From a checkpoint of a small mixture-of-experts model trained on Wikipedia.
Size: 13 layers, width 448, vocabulary 8397, 113M parameters.
Experts: 32 experts in each of 13 layers, 256 squared ReLU neurons an expert, 3 picks a token, a sigmoid router.
Training: a variant of SOAP for the experts, 421M tokens, 6638 steps.
Below are experts of layer 8 (counted from 0) of a mixture-of-experts language model. Rows are named router (the router's row for the expert), up (a neuron's input weights, with its number), down (a neuron's output weights, with its number) and show model dimensions 0-111. Each number is 500 + 25 x the weight over its row's rms, rounded and kept within 0 to 999. Numbers have three digits each.
After each expert's rows: "mostly gets" lists some tokens that are sent to it at least half of the time. This comes from a sample of Wikipedia text that the model never trained on.

# expert 24
router:497467507549495531493454514481501469439484495531491447467514492502478511544503513516515492494495459507484485528521456524507501531482471467484525482509514445492523481494529501536463501500473493494501470494494493527473479526492479499507536516494528494510458544514494501536551463508498492495540476488495456475530512512501474508554560496526
up0:499478489488508507523491484518502503498464505529517493466514459504481509507520528491458535527515496495497488524450502499490519527501567486522478538512460438503510480476546513499507501475509536519512508439527548486485524507500494503474541476496554465542495517497517481517454516530539511477513545504495501513473466517491508493468510515462
down0:487454530511544478503504469494469492455524514514514479520547510472503509529479508501477548450530522487479483487497522531474549488472501505501514514512484502521496482472492482486514521520481501499462500521466497502531532497537487478471517495496551503452497491443541485494517542472516538500515493506497485494538472495500508529521492532501
mostly gets: " However,", " series", "ations", "ation,", " games", " days"

# expert 16
router:528536488456498525490508468533505506459454483471515556519465507510517489515516512506510492529467461494500509513439493497505505476488462500486482516451523504522493482458473553552551481487476458521497458543487473526461492479488486517518477438526479512498481482523490473526514480552491498519522493521475418514500480493514540520547510514530
up0:516517455543476471476532477511489504555515522515530491483497470531491491506479458499488471466486508456502503453483475486509483493540513501493504489503533463499485517485508538472494503507478458482503475498533494484546499514529532499524517530508515529531477479463515499438458480527519484436449514482467499474510509543524494509472515485498
down0:496519466548483499486526507476477520501480542516527513475552490497501516500473519466470471493517467483526518474512519511520493509503489480493528495546504473509471503543485536461501413507497484496504486489491512483515503462471498510535485445528458539472522498508527475491522473494535468543485502504489514503479529521505486493510474515486
mostly gets: "==", "es.", " ==", ").", "===", "er."

# expert 5
router:530489480480559528502439479522469531472491528519509493492502490503515517461508517533509499460525539491455500491498523510476510451502491539480499543484512518479529457501488513503517512557536511476488483516500431536506496513507499487504519520443510519495514540458516507503535504536483543503475521491452478446495468495474505495512513482485
up1:474525530539488496507514453514459475459499487452526507482503453518529504491476521490485473493478493438522529473527501479540508512461502510531500497501516517498483496525486511528527450521529509465494500532456504502520460486528499526500501502489501542507514489525468511550510462516491430479512494452491531503473501551495493451504456518519
down1:488569508486461532498473472471477493468522513455504502524489495516477439509505499431498545475511488507495485481537459504484502489507542494524532495492510476500486514493481521506509475486478500462521509496481530467521508487504537496511514493523429427524491564504490488557497527525469503492497522532500525468492490561490520482462549488494
mostly gets: "ograph", " viol", " chem", "imin", "ilit", " indic"

# expert 20
router:567485491538496553548498474427520489503493459504494497507479508511508483547502489486562520510518482472461493532494507517471483511515469487459548537499504525495492523474504457490500490471504527459512496519447491517474527500513521486498510507493509542468540513444530496501511481501506490495495479542475487495537482534507540520506564484480
up1:530499554544507477516501514515458495487471431472467516523474471505505460517526486473472469483474507509469517464493524513475522491476527490533475504478525447482518497460476450524523458473527521506504528502496471523482462519500483490508511514466488530504490531524524491491477507450488509506515466473483510506524502479515510458515499514474
down1:504511495484438472458470552506497474450457542493521491503526521498517484470499475513518510482489451500455513534449481483485517505514496529523516491482523519518419535474465499514476580476487501529504471512490522520482506497495528507506506501455479519464544516511523513485524489515493535509523508462527525467529516441501491463485513483533
mostly gets: "\n ", "R;", "°N", "″N", " 0;", " |"

# expert 30
router:549515508489491500496456488502480482448485527517534536487494474499523495488501509499487443487486518462502535511517523475464504486527485517514509503476537477507482509551518500505512479550488444487490501503467479492497503490484515477516498544515481517479474552523517488491550528510524517516472484479497491495538508488534500487485505444513
up1:511488468478526481531483520529525441502527487543528517496470512515532515482478494485494478488503549529545532532525481510468505501447513544494463482516496476490505529507501497518522519475481516499509547503491486473475510504505505479518485482526467533455582481521502467476513496486515509506501481519515514489516520468489549489523485507491
down1:513492499487509440500479529516508462488532486546505485504469525496495504524515524517477549507487494497466491500485527521434454505511502538521461489526535499524452514489510535467521507532519504504485509503522486479528468527491478492515511496510503482519565489512495510497475490492497509493515522464489523532501486469500479531512514481485
mostly gets: " William", " Robert", " John", " Michael", " Peter", "ford"

# expert 21
router:536496512480536476530444485467492483502461509486511453524501525499533476505459492456499545510509457523516528492486445531516533518519487471564493522495522493506499457491453520485514487501521440488489482510465502501514493493438538504530474490491454518495492553469522516485490524552516504500472494487456496490465495536512456523492497521519
up0:513465483488504492480513498527483534499486489484497481473508478451477502483484477550484508513520458546497515487547517543510505493540510505484522479470528496471490448523539527515500475481488503490532495527462488496481513559458542515504486503496513482475511478556499529555464488483446486491460469452485503466529557505459519521493498510507
down0:490500501490523511513449528520514493512508531488492511505505534506459495515509484500503556457500458518491446508519502520495485475464497535496498521478493491522531511482495533486485495512497530506490507504544515463459476507530474529543504515481497489499532524477492487507519540451498520524560475462494516474521528493494479471497537490546
mostly gets: " d", " s", " ex", " In", "In", " =="

# expert 19
router:548475472483506525543505508510494505484474496512517528496486503483489512502469540501551529502490494466437519499529493526434518492503534509484497531515496500495508516460511464519511490486476444509482497488470494540519522507499545471535488538518497489506497509507494511498507501517499508495508508463484488489485492483515488490515568473447
up0:459520492465516508521513454493540509515508483559496514491491503534531505530518553518461500523509519496500521498515528482487478493549488478550458501500534449496509500480507503493511520404517517463509550466508492557462495549471500478495503538518538490467519490491525524478487477506527512497484522509480511458495517483511535467478450514515
down0:500504529497490493527456508498504502490563500512514465512489518471530510502508507441498521532456504512460568503513478533484456516474557519493520501518468509513533531503489509509519496475499494581479540500502501514538440498526524477499480567507514454525559467522502518466437515534485488495536530530474536494515465496512491505500461485452
mostly gets: " un", " American", " German", " Indian", " U.S.", " British"

# expert 29
router:544518525526485496522480490491459464540499482516501539488477516500513497475520474513497504487489535496500497479494491515465534499464451507506516530497502542520491494468485507499510509535484521474486469500456487483464514485501543431528522502495508504480528524437521529494544533541539515459515510469492499508488447506519481503512500475522
up0:447532473544487471536465513502498508504489431542467503518493506485509519501543525477481476509486514464519477543481495468453491481479525485514507478516531493463497489495481534534480512486516528523471523487472526512457512516492485435529458516510500526523507540473474508496501494510532481481490542471524510533517509515525483482487457516494
down0:486486483502544511557467486512458472448488472528498524510501490522490521522482495519517476491453522574529474499516518490553500487510458479472455518498492485504477486520531490515494470513469532512499463476530478534479496526488542463550463488531531492492491568464471505479552471477518502477556536515515483515472495500475507503500527520513
mostly gets: " −", " MF", " 6–", " won", " Apps", " FW"

# expert 22
router:513476513480485490546515477509502515455456506512475491551496536469519476497482525525538477498525475517508553516502499493471492514488514521512509529534469511530497443465492502514506524555516473505451519481509512504503520505487485451507492453556504531472492493462513508535491525499517489486462503496478516507524477506491528465436438458481
up0:480507481446486478469510512510497505449545521505452512474480523466519512496539554525524518497509486485500512506543498506506480482479491480460542469467516489567526467496529510488460457480478493489469496500516492507575528499457486530471505522537511489509428513495513510502501493480510537515502532550497498488538500492508517509441465495490
down0:495526527488465490481487532471529505511489484501481522498506481493539533483528519538499496529469533527502500474479464490529538482505532517447464521522481462495510483464520512539547514514470505520558528497540470486511499486515522516502499479519526480532498480486525511510504502516538502459504484442509465482455509508490488495513500510541
mostly gets: "°", " north", " (age", " south", " Coordinates:", " west"

# expert 23
router:528494491494510513537470488478502520507465504476498537467556521451545484498494513468507455477514452446502488500492504526522545526450461511487524489497481510474475492479519508515507453530489537472462503519461530506482537471501489529528495509511530547426460499480530465525500531465468481499559505517489520470515473466494538485535511491501
up0:472525447530491498494481468529509506502560508496444490528509520513485501475463526508476457483501481479471502500502488470515520467515487435460505513472537488483494478483534489507518519502516534472495515482495428482495451506488508438458507517495466471507485445507509478471454484464517492547528501462512523500508510489435510545517464507459
down0:490498485503538487483506501543521505539505557517441496466506490477545525442484496501476499463487550482470535492523515482516493503524524457472520529492534539501507533512523517517517481529526513550493480516491527494519471536499488517489500486506484483465520517533486501484454480522524504493507468502524514469489492450518526477501495497492
mostly gets: " de", " Le", " al", " can", " De", " would"

# expert 15
router:497513486498480494493469503481521485466466520530514477490527524463521511499513507494497503513521534535491469500509471499502522491461463551492523538436493501488512500482489501518539434531497497473511478503498478546477445520493469531506509524462476519499525479486548496529539532550488515454495508503477476489516476468497485494487520492492
up1:513477512487497487552481488508488484475508495501510542504435518499495503529533540528504486458503475512513484461534528503548501507499490530486545531515490508499505499503518490499532506467481513482508474467472470545524442453424452526518495468473471537527505456442509572551552510497494498510469531514507484487488480501503537506512521483503
down1:500508527461497497477504486523488489554514458472500470543484487514498498470511429496469513480508506499516497467526502474459542504477493457487506515480477515532490517483467494494532464529482490499533501462512490476505504535496519446501510508497509507535491527500511547501503489487514467446499497465510511467506509489529519509494468525491
mostly gets: " f", " sh", " ch", " sp", " b", " h"

# expert 28
router:560458506533531498516459508500468489499501537469508466507545458470512532532464504517500497468486465450522523530480511517497543502492483538506493512491495511526489492490474539497473499486498524485503484500491475467478494536458485493505497502490498496475499514498502492499524457513549517501493514524486503524519450506511519500551477448488
up0:512502507496506492481469511507488526455523488484495473530501503498530518510516514455503479476476516483516498544483501527493494501505496504469512537423497462466502502470498526513474525536485520493506479535504409493462486487500481496524477481530496486471500509482531458451509485504500487447503488471517521463530479513494520543482489497552
down0:497460529501478501570495555491482505456553504462500503514484448546482514532473480487487466521486496533496512537550495509545483510529503526508512516523531498556511521532463513518472539517499493493468488492478484468473483523487500510504513530539489507523477453500516472471485563485528485536470502503503527451521500550531531469549513517555
mostly gets: "\"", " died", "idae", " killed", "ology", "ated"

# expert 7
router:532495483500477521518513479496490446524485489470491503480487501510489486484463480527540503494464472515481504517492477504508507523497493471482511483497459496501510515529524524465492473475482496493520497509466483534475493485507520522520537467501538480499494540467518483490530517532522519423553496512511495484475443537479494486484506521518
up1:515514466517498493447499530520441475482507511504513511509471551477462519478522480472538510487464458451470517503486435472493517495463509497512530504486522520500479536474536537473505464505483567441479516518500496487510482517497485478472526464503461541495503486530499513516455454508545492510497473510552518478489463488540526499473503489516
down1:504472485533480441560499460508452523486478515495527473485513509533514526449473475502463500516498526506507451533488532492486490467502444509535502504541526487491498545539495485487469498504501522519480478533497495485490482503511519522464525509540480473432508496503515504475472472495524515515486501474501480487457493502482502562515501481541
mostly gets: " and", " for", " with", " or", " but", " during"

# expert 6
router:497494521489497498475455513473478523471486501502470510494529479511480520509501524493529453465507524502471473500492481527455494496501519499528488527469509510468460446498502563518529493493530472514492514487478507547438481520485507525540449514489451504510478532507472514507540513553557480482517533496490491468484492504510468532516519521518
up0:453464523519490473525501509459473478542490464507483481488478527495520416477507514500522512521511502559489465495466512496485493501481529514525469531494462506483475468509510564550495488453480522422500533463508512514521495565462440477511498454489480470507512523508514480514526491500503498519500507486505472456491490495507524508527488504457
down0:461491484467476523476507534492494500523482475519480519482505505491461471532483497515518508528497477494496487491469501536495492478506474504446503539503500515521459467549459482466486500485491482513518510503513546521503508493530498537544495467516521484554492507509522498536483476465469516535504473551506495490496491478489511485514489484518
mostly gets: " You", "!", " Night", " you", " Show", " God"

# expert 25
router:508532496508504516493481519477503443521510486469489497543538463505544491493502464469530451472484515511509547536499467554527505485488507508487481534457513487505490486470532482519519456472526465532463498501534461499517460493507473480488524472485458517466477474495493534521519493518516483493471528524509503486493450574513502542441522443504
up1:491511494468422505445498508502536495508493513498503481497502511482486440500493493509464502528507493543542496488486513524486513514526515516475505498495499500511493505514508569512490493473508518473527502507505536503499479526482523524538508494539498480536514482479544516499468460529477490500486517532458494503482512495515524532527494483468
down1:491495453511445522480528492504500464546504483523498458492497490499490490487527500508548533446508488505486443486478512538460507511533522448494526496449496505529500527505488509534492510509495499532524516491485513493463473527454493498540507521475550482484519479487524501518504444518492447511514527516497526474481515489505496506518493494510
mostly gets: " their", "'t", " could", " his", " did", " good"

# expert 10
router:535488495469558535472484527499487497508501471482500506485472511491507489519498493527533526514449527496483489502466493485446522499460456465452502476469540519464514494474491524467495461536543484464500458526471494478491515470462467489531467521485515506481472491497486505512504539502497522484451481479473484468501485565502509544476478494521
up0:490522474478458484508495546506503532459496507451458514512470533523449443488509482521517498502524527516520511514506530460515503511505487462454517531503485546513549494507530461471507534499512578497513540478543520512519532529487514514495497518469529518507494536509505486535460494485494490479549476479526483498508507515544503514471511479525
down0:479496512509510504465532465485494460528493505494487516500523509464500475531493485522444505501491511501539472456507498535476520513454465480556525510470546475523442488501502552500497490519487498502530482545492514523438451530522490516520531521496502493508519520507488493468486524460535484525498483514499500513544484495498484484516483467492
mostly gets: " M", " S", " R", " N", " H", " K"

# expert 4
router:508529534545486505507527492497517495437456431476517463477499486487505524536498539506544514521501513483455490498463478475456513478491505535477517491482502463462521451520484476490480476503506445480504485547471466488455523532466496482501482485511496522504502540489523507486508454510542518511498509464487533464514449462523511489530543520509
up0:513502491495498531532476509517529467468495468498519505505522522501519486451486522484507556487513490508482513487519520500506488506519502536457526519508501459512534439506508478478484511542488470501527527494523504463534511512521477508492494473509513493478545480472497483484537513494496471517520515501482533475478529489532486495492474513526
down0:504510482515494521470507481524475511510482519530481500482489461484510509485489478485478446519542535504509505476496523463484511509512474455529546529448476521484521526513485490451482531525468472495515512440531492471508495490496495523498470443487527509507529542486427520506484474497515497483468549571530506487496523524521486434506488522475
mostly gets: " \"", " $", "00", " 199", " (", "′"